config = dict(
    n_layer=12,
    d_shared_expert=0,
    activation='swiglu',
    normalize_top_k=True,
    router_z_loss=0.001,
    norm='rmsnorm',
    batch_tokens=[65536, 131072, 262144, 524288],
    dataset='wikipedia_en',
)
Below are experts of layer 4 (counted from 0) of a mixture-of-experts language model. Rows are named router (the router's row for the expert), gate (a neuron's input weights, with its number), up (a neuron's input weights, with its number) and show model dimensions 0-127. Each number is 128 + 32 x the weight over its row's rms, rounded and kept within 0 to 255. Numbers have three digits each.
After each expert's rows: a language model's description of what the expert responds to. This comes from a sample of Wikipedia text that the model never trained on.

# expert 1
router:101068137091123134167104147104114151192120087121138111073161144145092107096153117199157148127114099190172129164138108159166129124161172148123131136123115135140087149112077132096135073108180147198114129070099129061118170128074140120109125101148115176137147142146065123099191180198170152088141149136065109148087128133105119129122138107154110163189109099065114130143175108138071178139109
gate0:140079118168110097076133137146123087135079188128112128163153132170169075124121092184140148122117108076114145182120125094116103108161148087155156136136123124050180151148156179138087081158088121170117109068169097116182130155127145114117124101140122189166115099128100144102152165095189227128186152133104134114163071096120134103154134130156124131191112075078110158159145065133144149115118
up0:136147085179103220147103144092113120153174097142101124090139124142140137113103138165160164147107157171061151230095157158075160127142080112158103098168080151125133122183129170134160129130120158151066152157101144068154131135161086134099134159112137096103139100157084151083196101180201119100127125148115111066180116111086111116151130119166071169137104158102130093116146134130161131101125
It responds to: Word-piece endings of surnames and place names in lists and tables, such as Edwards from Ed+wards, Phillips, -ton, -ville, -ford.

# expert 37
router:095063137144127130145114142165159146109146145123152129119159160111104171081182045148142103159113132142144146081165104136147183114133150142147140167134052145120081133129061095124166074090129093140094124077131168098095153121077158141077125122175130120165175099162121126109120153117168141097134135139112135210089058132101132046132161093148130081185080112107116077104145092106114190150151
gate0:138084114084132140120132125120111179170161108142142093115200150101146100103167111134110136138074105159124164087125111102125173119130134123139170138120071084106095112131141175156108130131158123139158143184149121116060101162143153136158165130154115118112096097072109185065178172151126165070140137094105078195143047108159086078124078062116097081109169161055111160095136131126131186131149
up0:125173136079104141116089136096120112118162174105139101107026116142160118113074133093137156144101107130150171080076175160098174142137148147087169156123131151117117132070070101076153149172111114122130199083111086204122153163092141157159103099091140137094065098157111136149060166106152141123076072083105122130122107083128148100126175130120171121108109150113173167090106130132070149113137
It responds to: Unit and measure words right after a number, such as kg, km, %, million, days, metres, plus ordinal th.

# expert 62
router:117062121129090100111146129131126103191135095114159109113127137136150159121153122145153161202054119166168158186153092221157130132167226197140182148078076145198100115124070079123122147142149135153095112100118111128111120078119172093149109128140136145154137195153098083117118150144141110120181130141117137151146142130110110076089169141155102142150115135152089137089141075113108127144181
gate0:144088166152118098089151170097133053152107108133091129131076125102154076114142168122162096112109099125164126144095120128081142129083122074099156071135034088179161131129147144115146143118119099173145084115086159157109042140124144150099125152209155090105116097098112151138140169068112085152142120110057123138120069094161079143111180174164108116161118091071104107149112121101156117135148
up0:142096178091195169149135125093097105157145056181134162119150131127073180091129090114178162117205087129158152134121149115125158110172110083138101174142188119177100117120066129171159117120091167077147111126128072119086161143137073132102079156076149131156187147109135145131112090083079115129060135138180139136080131087138124135147120099137133146105074148119094123096139139191139167094112
It responds to: Auxiliary and linking verbs and subject pronouns in running prose: was, is, were, has, had, he, it, as, e.g. "The result was".

# expert 21
router:144044112109125117147134141151121099165146062110123120062188132133139146091157080161177126132101152162127126139153113123180120183122126135138129146103095138143154159112111148121148086078152095133051081141125148135133172053108144103100101138111074186151095115150130103124120168157168160119191142138113113141088120123070181115143170067191046117149112081123134103085150105150128210132145
gate0:163147151179114069154204142147109097151170157120112098120124066151115125135143086174153154151134091091134156112072161141120088157173138104163080152074101180123124171100130145124187101091097086088106113119163149131097180100173093156168140112081059203113081118091117117115139112119164169129172121111097126072099158159136175126124122135159150136161123108077112122217127153124158113167145
up0:127155087075099131092112160092148116103146059153117123131101118149160111073172096126096100151107109137133123149076141080081122136174082132087152156133171130109113136101115139087108181130192073169143109166130100182135097080198165157211167139113133183142141103121112113089092131134137172129059140148125086143138181146125143118063155107153078126138128098039118145191127141119105111101156
It responds to: Pipes, colons, dashes and semicolons separating cells or items in tables, lineups and lists, e.g. Kuala Lumpur:, Championship – Best scorer.

# expert 16
router:116100133158129081092089173139167127131170105082092101104135166144104170085153125169129088195117105135103161134192114109161139145165162113141049130125092090144116161082089133083148052149165095148113149085160153125111126136102175113129093094117107125169118145162089105096164133200191143094124176164125071123134134165110107093104152115127114150156093090109087139095152095108136112208201
gate0:066142111112131186117122129105129109124073158111126125091127157151157166067095115125090122126126146106164144151197085058134170104127121097093126116131121102141124068118175162140172160120160135143156144120127203073138218134134120153151096131151104101145159190110078114147117095115158158121168199167129171091181128132176148122205108078153103157121093163101144078119098156183172141122119
up0:092121138088144068176090138196086122118138154121132131139131167059141144157142131090148126122073096126147102134161112139148131138128106082168156109136065117228137151090096115152151130133163123122138075099141141173181135134205139168084154149178116139142118072146128138127120112116121116126133094123093068173208156126124133143200133137157174151099130080197162097110139108108085055140093
It responds to: Adjectives and adjective endings inside noun phrases, often after a, the or more, such as larger, common, small, high, -ical, -ous.

# expert 28
router:090092115127094127116148130133095112173127135107110108152115116180073106109139046187118089120077126151137153156132116201154158168137158152172150192132078076125111133158077134116175083080161069162112094127136132103105191029104137084113131149153138104146172104137124095123144140105161084096168130145113066157072127108136198121126178083154120142144083139142142113141154103074144116156129
gate12:106113101174108096152101141163084129097103072111135100076096134144151140112170160095125162094197139160185133066136114196141160094127162104136133042103094146111133114137031156126151132098126093120090147138125141129150138113095138157147151152119140170170155123106219073136161173146160192167097163083088138156109100093142146141107177162142198137151142074144141131155119089110120133101126
up12:120112160177084128132151133120124137149049133079162157126072091142080099105104179138153149114100144121069159165098128106111100149125118098146168140170074160126092096079090118119088069152117117115105090182104110151141115153127084154151182166133179069111083098120131132113120207147121113058101124100124080075067123185121116111096135115205105121133111153131084098153117090125101117123063
It responds to: Periods ending sentences in running prose, plus decimal and abbreviation points and some commas, as in gobies., Addison-Wesley., 66.55, U.S.

# expert 3
router:154102144116099082127091094103175059147151113114122124120116122178113141087117075147160128184109118149154119126148080162150191121157124151166121129117105094198142133129138071097141075137171122152098131067058138082081170080059132114107080110130079162122152153175073125103114148168115100097161165157115112180055098118122143116100141113174070156162109106152112108106190097145107161146158
gate0:141163119127088087146061158125118116177206131184154105071128109116086103132079136151138113137158083136153157174107101102131149062091092119158055162106122134166141113129099141076168186113120159133114139129139160118164085098152154093150138161124103095136189144099159127044117138169121149147072109124083141160075110127142179186132129122136059101101102130153151145155199150158145163151168
up0:102189125167090087122095181061120048139132151103103147133161119173148108164142112105106146144127118184120138148121193161154167159150124110122122164147105164130133064163114138164146142133142135142110091072080152114112184171161142104069116126136043171178157153093129158081140127107099089055115132106103115090067154105181100160113140128144104117162149062151158139152136149155137163193127
It responds to: Short consonant pieces inside foreign proper names, especially surnames and place names in sports lineups and tables, e.g. Wet-z-ler, Waal-w-ijk, Kube-š-ka.

# expert 13
router:122055124121059141113129125101122156125161082089124115104133169134144139087097085125146135113119095130185110111168105134159142179144158153152077142122103125147105103168091126110199069065151127156091112133121140126123132122093139107081108122164090123133159124252133141098101145122116161086173197154068145191114140138127093078091159101144056140180112087105120127156115109083133142181147
gate0:135127068104106142135167142100134182145111091108132053115108146136093139118068123106103117088136156134114184137138135107189128109164057187137108156123137150177128071112152167074100102119081145112152126130108077082092073096088156177176073116105118107143076186107141110117087147114143115099140108172161161170151083129156124128133133102170158102142139098118091080094234102102150094120110
up0:119128168117184134144114143144122167129124112149045120086162091141132047096106131179113092143105185139140109099180149153156085108150048120157047112127174103174156081147085170159171085147173087134159103147102147155134166133080122129120142103118104133170111059116152159125161127071139120121145099121181146124136154117139184169138104139165142107062152099176084140094144138090136157101085
It responds to: Numbers, percentages and column headers in sports or election tables, such as Pts, GA, Total, %, and final digits of years.

# expert 44
router:099071158106079144116108149105161140122147107099120085071161170147114118121109059120198162146114082160178136151145089115115158163160156117150070161127030119114119128108062139078198137131167108163140110152049157094080111112119134116102136064127096114123128183153099118113166135129125159070120163122107110172170113109115128115074121134115062147183104140134149135116098109099120106121194
gate0:166143156124085133104099150129153115118105134120129074123130106166230153147026036092138129080117115141133114161134120108104070113176101124134133152140137099135059113093124153159094124080124189063114100133147109112130169119131177167113064086081088125141092101145186161073158136101170101130115121145143141074153111113101122110179141131154098150142144128102062166123179124122116167132137
up0:128156075174074169154065134134058122103132058074156144159084151131166069133154147101129133171135107173124148154150099145133107157202124127156112075075136216140155103151156133097123172141080189138148097104132148132143151118122148089160096166173094142138121097122137124165097132089153132145100153120138125155146132134218121149086070065118135118099122112124095089168136181117165084135154
It responds to: Section-heading word endings like Person|nel, S|eed|s, Comp|et|itions, plus markdown table separator rows and pipes closing table rows.

# expert 31
router:137109127082051150102126142125141105134093092116095124102164119132122144082166101142131064137118081137137151136131096133128115189143138181198082164052110108148107121110123124105145119145147068137127140063120157096089116064067147103126127069132094111170099154191086060069149141175112148108140123158062121107097133166055141117115141091180095110130120094110115128087182096131140109128182
gate5:088120106130091137153154120108096060140121125087134163177183090133091129158112115156115085166131126091104161169147137111153105069191176140150149151113093108110160156141128137129123140126136177154145115130105142184162100120113178086120159076120078139127108141069139149166185134158047086120178159135079115040131183153101094187084114085087166149144136174152182114116110171118081114141128
up5:080108120142116194155088094117107171139131126144129099102171134136096211145155168168128120082116149083152132138071124127118132094167100121060102136156169119115133163136166117140161101142180121130072169117130158119131139085168184126131081120130111106075159154116116086206146152122101102169135174060129203140100143123109175134112144095122088085087145075096098144090142169164087067118180
It responds to: Standalone space tokens after a pipe, comma or colon, placed just before a number, sign or currency symbol in tables and lists.

# expert 22
router:133112169119112069114122152113133103160185105121121100120120118159094131116122138172192135145100079187160134144181068155136191135155149146157096153077116099207131182107091112150135054141133118149114137074076137134118185106050127116087092084098106176128162163155095061099170130123120117094130168158132098165042125126107160104123123135161109141166130115128144123112194124153103177146140
gate0:112075117077075106115073085134128172114118070158116128095176202076118125099179139136211138172133123177162122157147077138063156128117147146110094189069141135149176134102109141034109124170112157127140125171123139088136136130122108114139139089128117118159111075133096120188087096133123140181176153107125128149080132194099177105141142132147106110096170080107114102080161132141123132106108
up0:169145151139092176123215114150113078158119160154113067095111107145096129107094090150144075043128143189078154172129122151126171114141176137095100096154121175113103108126157083139109152166110138173157166161150088104091205067141098133182149040117112096168165116149143150125179166066134069137134151085130137128155103148144120131126105141120127097142152130144151102149154139117117064119150
It responds to: Middle and end pieces of non-English names, especially Slavic, South Asian, Central Asian and Vietnamese ones, such as -ović, -ov, Vijay(aw)ada, Maha(ash)tra.

# expert 30
router:111107141095142108078111144145156108138121135096088115092118165125121173097123100143119092137105121141155172177146108160135143108123104122165178132106079036165107133102113092041129097146175105117095138082126129089076143087105125130115092113127090140165199114148072099114125139154135124078154227147081110144090102139144131147130224121162106112152105118092126171098142077082109156165197
gate0:107169071090096062150109155158114166175116065178119082092143084092133187093077118105123145118107147094138133088143152168162150088101099117152137139207099091094166126118137159097104125148161132218108096124143054143079074081078113112116127088118136110118136140132127128138106120129138080127130118125160183080093135134102099108085120139111165158185100196083169109120125134089122121072117
up0:127144102106129115148169117123087028163141153103094079108113076129116130099165129136075092189123162181190161136084148118143098105118095185103138111179176115122137126070066175104174132147113143161174109166144091122117086148150188144134090135113096119137138141104165096138110085099110098080176130160090114131122125170136195126164132098162116156087112103095143036148128180109143143148101
It responds to: Short lowercase syllables inside words, right after an initial consonant piece, such as h-un-ter, g-am-er, st-un-ts.

# expert 52
router:138087111136090140142127152120113158116153090124144085128131131113120177050142091147180144138114122135168202125141089166115165095125141160165108142152087091161074140092100109136187039097154119138133172049113122104136145092101165124118114100142096144121108131217132119077127177120188139116145136204054119142126096163128127127123147136203057129143111111108106119144181097114093132175126
gate0:150158128115103048111141122089146120144131123098063158137141172127140084143152166126155113094079107093127130164106155135110135068172177091152102092119125139126128125179136139139154126164098109152120090121135131124116096130138148096089099181072099088123131092211109127126092137110113192187098166157111141068037126149093133142124157145060107121139096197065150069100121150162060142102102
up0:111129076148155138125108158122117153084102128092120099148158140135132171096132102084138119095175149131154131073175175131155099094066100107155136151124090132130139165131108065172086121101160093136166143145137129142156171078115161076133135094116147186161151126150167160121137139161147110112193190150130057214196096126175123138141115118114140090119190062170101144097047121188142107123112
It responds to: Digit pieces inside numbers, especially coordinates, decimals and table statistics, such as 7.2934°E, 3,056, 142,080.

# expert 48
router:143087126125159097118128151101126125192104116099077141107138143153115154097115088234111089163124064178172179134181078193145175123154161147136148133084099131154119137097093126110110068096155114172064110070138110088088151129088151139124091105148082141169130124149085090085155174144156148093173168147112084155102101160167141116128121089174108141126125126108151125099214130157115130154150
gate0:095106147104113076150097099145125164124180086059145116125102147167122141150076121116042121147108086129125125156165108054103053131108080095185098155100054202156086118087120132149113173122149143138170128154147143146133091161124114107149121186096145108137086134150114138152147117139089163089146137144123118122124120198184152097104146099164075160127110060078121169123175096152103095149160
up0:150078142070138111096120121076054169128110057115107113081145122121147072156076138101102136199121153143121138174114151111112135162075116165120098079094180159109113160168116072132172125098154066125147115134088148121034069119177081145148113116149165150124130179123127110129117101170094147154133091145132062142100086121101115179071174149149147102139163124124114150167172126116096164113111
It responds to: Possessive 's and final pieces of names and Latin species words, such as -ia, -idae, -ensis, -o, in Chaucer's, myrtifolia.

# expert 36
router:091068103170103071128141092190169077142131065091114065144135120096127114079121127117139118124123101165174126171125107131186131125173196171130171143139126135167065135086077123031140109099123133158112165128114142103124177041116171077143120104174116147155138140145137077103153092166120176074141117147098112171105134106095145098121144142147134134179088108132129155095119124105081128129181
gate0:121089124175162132140174117103081113083143132150090083183153108131147127105153141135109106163173186138151096141115109162133120150111140167126096161136155153086145158072154132158085132114133143120137184117112242125130113101160099149134062126080147151142134119112131093110172171134162144040083122107098134124131113105095085122168166163115130174155222089207119177114161144095137082125159
up0:116072125116148148207095157104152179123097130139139126166157078146085106188140204189137137157156160108091186146135124090127122108148130063094070126175127103142186056083134179104158153114101147113122137160113153123088115154126087114075115140104105157131133077151127175116075200150134091092134148085105085103117098105110117165196095080135075131098110118117126155099116106116155096103130
It responds to: Sentence or clause openers such as In, On, He, It, When, Until, However, After, While, But, coming after periods, commas or and.

# expert 26
router:128094160094110109153072098117179049153127092108130100086135129171115139072151104160157132153109090182156118121135113170142166146149129171174139153142116109180126131131138096041139084107193133137119129098094148092134141096065128114116127130137119175134165171173071119072158157202160114081131162149114092156049123112091114136089155107182075144177115107126077121124177107146085130136139
gate0:094147109101107143159134140154146113099119155115158126120079163145090167131128158117146162115126097137047179129131098156135094147092088126123133091204088173141097108124149145121119127113144131155153101155138106112068136105077138145048161115132184196062146151112126184107152169211119110098146190129143137206112170129202132105079137158129145123115171153129059114140125106160079089165107
up0:073129118177175149126138097116079163076173135084095107145166083154153116152111107097097078142161110142211161122175142189107153186138117153119164106056195102130122098114146137144116173102135164084113102098145072091127181133129137118170078084086180132115066206141075180117123133107129117114084107138128121131137149170134138155150117124136082114172119148120157154121105105128201101130152
It responds to: Middle pieces of proper names split into fragments, mostly surnames and places: Ross|i, W|alk|er, O|ld|ham, P|ow|ell, Mid.

# expert 34
router:090093154128109066109100131140124119151181085071118115149111123117142145106155115131133107182107128186151139170193064180156132122174159186177124140079030123143107159062068129073137088121115134152068119106115154110091090132106164060088116130103136144147109136160086142126156108138136114116121128178106150155109145144101172104090179133135084165140117131155090163072127125078138107182168
gate6:054097113126083116167110133089100199083137099139170150119098144104112114124171094099108119117131154122128150147097122182161123137120089170123117069123090154118143137105053077175093121160085125142124117150129124167199092150196165117133114097082187116116173144165120131149112151171116154131109115125199133119130141182158110134115119078083115084106134047157151130140138159146032113076152
up6:115106185116164173105125107116147102097066121129135142127139162104103130103139121126078131080068087065075174121048151095117123119159089081143065210109160154139088125083111190138119151132075105123197115161093107103135127159145154169128114231095133179168121126130086179103117152163154140080174137132079109153130143105155186146125127126106122157086155142117136110147132152129123146130091
It responds to: Main verbs in past tense or -ing form in biographical and historical prose, such as made, won, played, released, describing, submitted.

# expert 25
router:105114117137088136140166137108160116112153116119122133120173136114123170074182055120160133142071121130135188179145115137160151127147123174110133156117066113140090116139126138095228039079169049137113139083150183081101137072108139142089151104150117127133138157168124078095124131149124121134179161185116145151077124130144155066129145110138068108132090096061105126067106109134141153160135
gate0:100121131109109126151185135123052106071142169173094155109087144111155102153142106166087168111049127080147174115129150137158135125102125163097154090059162120096173038100067124112128083085112202119140113104142112098097158116093128118091110127139109128142097099083132109097083163141150142135125086143144109114076078172145175132148147086136156104154068101147144145117134059153183120134174
up0:119106131194169165152177087107117158118095124072210113175118119181143112166142156163108102094122151094114152102125101148090138164149119109119118130131135183134079137194065115093099167161123092126183107110073109175076116076135101171117135140150181150158160147151109153178130154085117097083087100108106145159102117158129153139072137171114156155130138168118089076196126177099105092181121
It responds to: Punctuation and symbols between or after digits, such as decimal points, en dashes in scores, plus and minus signs, km, ft.

# expert 42
router:151059106123116117122102132153143132203121098135143111072177165172112180127153102147158123127124123112161108156154122136177164138102147186129131164121146111160060132135110090086198106144162158160096109107134124130113115005126092136104107080121086154141121120126121093063152143132176108112114129181073142140109110168086141126145146080133048131145092103079076182085151097119125154155169
gate1:096059090111171069147130089072137150134164130151107117080179139148145100127119146136077115123099158124200110111122158124123131105108142137138117155142105174108113126120096111125141086150139131163145148150144207064097141113128130094140154125113125167105105118137112135106068063113151098128035151165169072127105147119207184167191103084126137158147135172194095150196075121131132170150142
up1:119108074048137214114120138141079133078110106142149144117133131090143115176135164131201186066130156143114152148126107116146039097117155118173166127138104120107108072118161121189108104146189126135143148155137121087077178119125141166112130131164126124129145108132102133073120173160163062156079131155074123106144051120136110102135094128168137088145142098058119094120171093141175108124124
It responds to: Pipes between numeric cells in statistics tables, plus month names in dates such as February, Apr, November in fight records.

# expert 63
router:113145094135061117124124114142120076158155119111110117131107120140128148102107076162160116147123053146178156074100118145150135123085154158154083152134104085116050164121143133099133064135197087176124163079094106128093173099121129089112139139180111159167112125192110128087113156127137168126145149203063112161101107157097137122109192096164040107181078128120123133133087086131095132153109
gate0:081111162107102092101089109113106146135183115110114168101083099124165138114101114151132124087077148134167075062156128191074139125064132118151097091119136125143142114135104127141140097179065119069150163128111093117102086079105195133153123096162170131155123094133173139105140153119146094120146129157111137179149178162096077072075154159151147097107139127169098124129038114113224127122096
up0:115093128161075141132152124176149144097140124142097153132114086182120083088135152088160105112139159101157151094125110153056083171112158119149079111144126133101142138126125109113126075138205145128088123101140175109131127125090104178066174146157196116099115149202078156156122114129111099177136156113106148190080140158113103131156125170101108123152139122216135089057097181192182106117141
It responds to: Digits and number pieces in coordinates, dates, percentages and table stats, e.g. 38 in 38.406°N, 19 in 1943–1949.

# expert 18
router:144118114059104157081140146156114044141183058121066136107116108194078122105143118151163116140095092099156170132147098123179136127154113159172066115130127101098097195122117111082131107145136133151130192140116130084069130075129194114113131077181130118164140139169107133122149135119163128095161206163100122161109141132088139062067133125140088156114098118112129118079111079100128165137150
gate0:045097096157123162146077183157111078115141142118145104178150136192098133121082115126060087107139105089132107145119062115088113105115114130133148112072112178094145147134158067130186109103047108156133078114121162106117103124168107198086110134093137102137090096128154184100117171111125117142155118159142114174108164141172052122129120096113143148128093142129202108080123096155077131128157
up0:109150103066114142094096098153083032126149122139129093089129142110119104082109099161112081116156083078128172056112108111160075139192176114164126137142107161094149096110163133130143166112134136097162115103102114101078169108116111144076095154128121119091123130139136158243113103177139164090121125087117170111156104116130120103146092090145151122141143184104123033157132121136125118198155
It responds to: Head nouns after the, a or his that are followed by of or to, such as time, amount, remainder, way, role.

# expert 55
router:114076127104138071113115124108156136142182124131068119148113094130125185131135122178145127108146088204137105158182084086158143146157169130136109145146063055115111128121097151068157097143166105126097127060141109101094143131076179143118098142121113184131126157196061132114128151140147095048153152144102138136102097141137173115107147126148067170127117118132094179101141096087142157210170
gate1:165090175085106080080118144146150121160111148118148117124105128127112163126164144098157122119178118154157076113205119118142142132087190161136083172112078115123170088141090176080068107101167093144071132144106125092162121175125184180125169091076166156091134193128028131128131121096105129051119149120121143134145163168127122151109117128168159118153138108125097152170082098118147157188120
up1:136131157174140155187161152168092106179129126145078133127128145098158166155138156070107143132213121084143155155068081073176166121125117131154131165151118174098130142091151135120142110135172078110104137154138129124176110114156127136144086168106067134053114090054116108089138134127110126083099133133108147069113151113142138133153166100200094064137159106124065161093065114128096095137181
It responds to: Past-tense and participle endings or verb stems inside words, such as -ed, -ted, -ing, found, develop, pass(ages), schedul(ed).

# expert 53
router:100091154085142161132106155172144102139176103100109150118123192141102164126114129175146141121108104119138116104152101144166118137142172139163111185131057106114099138113126133098174109113134091174089160113139172100031149124063128097091119078179134134168109115195057135112118190134110134088199174138072100162092095137075116119109128134143090138152076141132112110112179071078146178123118
gate0:102153172120146153155105143137122088113111135149160172101119146067110141127133124174138140131134153102096188115114102219114058125147102073138183155098125121122064075167104061150155132196139130122093099139127113104089051133098121086120111140106128168113130134142117093082146154129143089063203173085178074128178105181144102128106169123141135217140113136154136132128167125121116130155102
up0:104181177119175118210131133176081098105133063140120082135115151161121139151130067114070115132123105089151158139203179134172072093115108120138107107105083108156162141105092184169160142161185123174141153124151131116111172142069122142125071139092134123040159154088142118107099116130084152126125157123104149128131104164117142111174116139106162105159089087110092123125143072159173131067173
It responds to: Head nouns for events, competitions and roles, mostly in sports and election text, e.g. round game, fourth victory, Championship, season, lead role.

# expert 20
router:098077113120111104165111153167139105144117094104173130118149159200146114081167103148162070096066083139145117149119080126177115142174118139146123146162106126125109132115149078139175120136184093132091114068076132130099187115101192134114128126113116193124135114148117116127157146197172119130128150139106110137090086214074148138106163151134119149136103064137108188099175093107048136167177
gate0:157125135144079139139091132190116094121164180143119126118150137162158055052141111135150118120226126088101194121167120155082060148141105112106095142160105080063163197069172114127090093068148111110183114166081123119101119122153099152096167147125172100121120145160138062077149173108124132154115144134132120171128136142152127147143156133099080125142113102111148122126178120145194132094123
up0:065097173125130120163106099143169123109064122177110105118134120114175106140152088164126111113150066099177110112116100116091163157132174199101137179099111144143129169090150117178121108108084196132154098139148110075171155121120122051097115193172170131100164165150146096128040139139110104146129097106111051153141074145121145141140105105112105128096147084177127133126151151103087183109085
It responds to: Commas between a city and its state or country ("Vienna, Austria", "Killeen, Texas"), plus place-name parts like United, New, North, South.

# expert 4
router:143051126123127129105151136137152139129124065097072089112134147151106128098120100141154160166091115130114125132109100112145152178070137200136106172101098089140093155107094096119201120099133099151113095104140125127123150066117149062106139134119107178140137128164120093112178212159155110095187152169150100153092116126098211150124126076138046195143090107169105171088174120139133165132115
gate6:073073147110104125076077095157174164048124148113064105162154146082110140135136088130198110111131065151123096103064160112125094170131136140112083144095135082114127131135112077047122139148117171152167109105181150144142143125106113085054153112152175104131184175166122126155148092141180144145107105125165113159101137134161155156174085141135148106119067126161084152148152109152113145107174
up6:117123091129167191134097135100126186149146143104118156201158161151166153105175109156145136138144128196113127086123117115033186124098128117144100129136104120153179128140123184122096098110122051120142116185083140158070148184136084141130046103094114131094115152075131129104092135110086096132088096090095124128098079044115140155131134146088132126161153090171087137159162143130117164094104
It responds to: Pipe cells in Wikipedia tables, plus colons and semicolons that close a label or list item, as in Language family:, Fargodome;, );.

# expert 17
router:097067128122089107115123124157134081106137069083103113122119188146120155083157127120149096191109097123138110170136070141194156140093151174141150160091125106117119123108074137039158095085116126122103139103137110096120157057145187110103109080169048151129119135160100112105172116130135137139180146143140100105125108172100141102123139105176106141200121118065143103052127126107063131133180
gate2:118100138166145057106107096164123108160147106127117100167096076076090104132149123091166110072081097147141132105119126149143099131173114095108115133141167096172062118106139143086122148137132131127151141132141130134146129136188115147104160142168173159126124092076158079064162099185108123106111165158105132125080169078112147192075115109083136210152106046107173185140111196109095110136172
up2:046075131154138159172104180119104125072118124169111097074194110141167083113122105117137106158103123108218129127058178092163102123148143163080170152082103138094181143123128162136102107124114112042149177168100086128165148126130125112118110124137101140073097147153113140136155164127115151088120076154071073076120135159155071144164116177178146108159153159121110135157124141119102145137109
It responds to: Prepositions following verbs or participles, introducing time, place or source phrases, such as closed in, dates from, situated at, during.

# expert 33
router:103079139147100119084130092129158088187133103089084106097134120152083156130129116111143159139146114157205166188133020100185187099165127154129134115128136110141134114112101079126144118101151077148116097122122147124098136130109182056140135065179136170179132133156151094093140136188130100112193177152108146088121064152115166143075135113144100151187092141109100144078119095119100097131122
gate1:161079152136094139143105141112108171178081054159085118126133130077066128115135163171122103149087093117096099146053142133159117164143141093084124168124128177139115138133084174072093166133132123100182117143105121129119114101169152166120097122173179137144128105168139109082141113122116192177071196160052114129088112056147127172186105126108088111135131106148155136148072149134118123158174
up1:123115098141142094215125122134123142112136111135131063109150122156156155098111101164121159097126144115137144106040137112126137133125109117140099114134159129154158170154108204091140129140197163090153170145136148131101083168138160070144078174112126122211185143118125144081168147114085185168186176126083132140122112132143213138136136161105114133112084094145176155187088130141159063175115
It responds to: Section-heading equals signs at line start, and naming or relational words like called, including, son, by, of.

# expert 9
router:091081149095126149158093131154134135184146111104132151087147152131117187130143135146162108112127116122149148087160131166172116184140138124147068151155117113158031163062100112118174109045179120176060152126093172082106142120109148109116121119156088152099140117134090108103170185176161162077154175117114127188110080146073138116101144094160134171140075098116130134139159114068101140120175
gate0:076160099130118075145178157146137095186110190082065088128092087063108142157172116087084139139072150123102132086121138089134179110117073106141139190145145126173147147125113058115123117084126184144116103146145117109129127099139088129103151152112104141231191128168171099157177177127113117113087095112116125134114132106057123087139157173101126172128152155114089150163117123089147125133154
up0:172138117081174131141161137081126143161176130112120185132080161103111084121153152123139147145142130166140130154096106177137187165142124160133096144136122102100119084101157119137067082152145128113122104142179070194127143081112079130135128100156147145125131168146045145093162098198180144098104117074122121141103062176154116162122155104151182157164162151093156104180063064118121064134147
It responds to: Capitalized words inside names of organizations, events and governments, e.g. World Cup, United States Senate, International Olympic Committee, University.

# expert 56
router:110095111151108110119141148178121056167128136074138132088119110216107117107154040125138096163084131159139145148103101138160124164154151154149116175144072096116130173141136039096190139123120115147138114111100162120113197074062179106114086132152123118193155107142070092109161164154154138084160119157133091143138116177094125091134134145146091153113075081110116158118131122073097134162150
gate0:166082135132117157140147147117165197112054093150125136089097149106163134126173103095122081151126069165148174103121166113136125121070149105199088124138101172161081137124128106121125144099092080128146190085166152127135141160151093185120062173159108142159194094152168128090136115107099071129152146101209122189189113130167130119202103121138145156118123118102102132170125101106093123119149
up0:089119152085125112138122162111127113092125122182163142077158113115065134144166079097137120152091123046149161121073106145100155141154111166106090108119166156148217158082164144142169092095156178107128094078153152083126089078166157143116111126112116125163148158112149149153122074117105122131075087167101205090151151132131130105142096127147100076157125137060120158085152146059137105133195
It responds to: Commas after introductory phrases ("Following this,", "In December 2019,") and conjunctions and relatives like and, which, but, where, who.

# expert 51
router:123118102092141182116160116127132074152196133094083115106117152176089156113132084180158124141118116150165183114139095110205126106132135150145127151088090106106075122085067077117131120082185127140062189121129175127059101129122132092090095095155106125177145129137089067099157129143155116038178155156127114137121091141095125128089156100159106142168107131089133117140144082060121167155133
gate0:109085141157147134182130190131068111088130153141116150160120112150145093145151163106153084148146161067110081129137157071144112123106097150163115149176165141079085104142110105127143091133108107156076102084089143177188170120101073084198127169096090161134123125124137124105136159073153135145161137151079081097126116167093077151115126103125097091181053111108143168152145119122157150147031
up0:083119141129086141135115161164125140133171166165154111123169099068166180231119104149142183178134143100112155139131067155141134138122082105160160105146110105172103134086145128087119122174134086047125118159109109150135165114122124104164106135104182129075155091156087152162150178148110135114109132143131113122135177164128107139064041092121070122194122125111129146108191141115176111068141
It responds to: Common nouns for groups, works or places after the, a or his, e.g. the album, the park, the school, family.

# expert 6
router:087097111129090113115159127145146047113102076091125124109166190153128123110153109159131069164121089164138128139111114110145124144126180136182131150125061128135073168130091086078160114104172082142120097131163100129111126072148146073048138091133103130184197152169137051098101122162122147113128128155091159139076100144138118119095141092163091096140115050097084112072156149135127114178143
gate5:109092079121125083182145108069138135064161082117135105152141168174141143117139099165112131123171083134146089177101110172130076148128158162133058080125122112142170115079100145065161185149101192035130167115134114138135104133149183121073094111160167111104164134126151149067140135087132112177123091121141141133125074142098135113091078098128124081109123122068124103123149133123104122173058
up5:126091161138148112092131127129085144127124141094088165158087123085152103100100147105142106067141091169165113147080118146157140153127146141109113161113167124184099106152100183120143106121055130130123131168134109115104140140081132159095119164117083144135103096180138101110096129125139187144132042091154155126046142144095109099192053094129083166146215160172123160193095128179158148169104
It responds to: Opening quotation marks, blank spaces, brackets and dashes starting quoted passages or empty table cells, such as "For example, [ and --.

# expert 45
router:118114166096103093118133117145161091199104095127116089061168135157088112079157099163118135112109118224168158126145093163154147104140101167163123150108118119180103123120076104081152072101172105141131142083085132065131155118085109112081128091128133177146178155137082106120130129175182157104134155121092078148065151166105142129117180089124102163199112091122082173131135127163097165143152
gate0:117158167146152158147155097085186164103154099169144109071207082154132134138144081099174168115113111084145090133146159102109129147068064094135102109112148083085114143138070113092144189136154095108146168134128104150106098070148151145141137160161068147076076149113135097094118078147062143138127134155155154110124175133127163124121117137068065137177103104151168159099075154140096075111097
up0:124165126117148128135129214134181158114102095132136103129099125097118170185104118118130108127119150144153167118093092152059133131146135144174068138106113130135175129100159169146119115131095042164104073101134162093052136188155168100166162139097168150137147130134141113094050145097094063133107133157153100164077189068168082137135126191097119145092180139126099103133193134122136138135130
It responds to: Common English first names and pieces completing given names in lists and tables, e.g. John, Jim, Matt-hew, Greg-ory.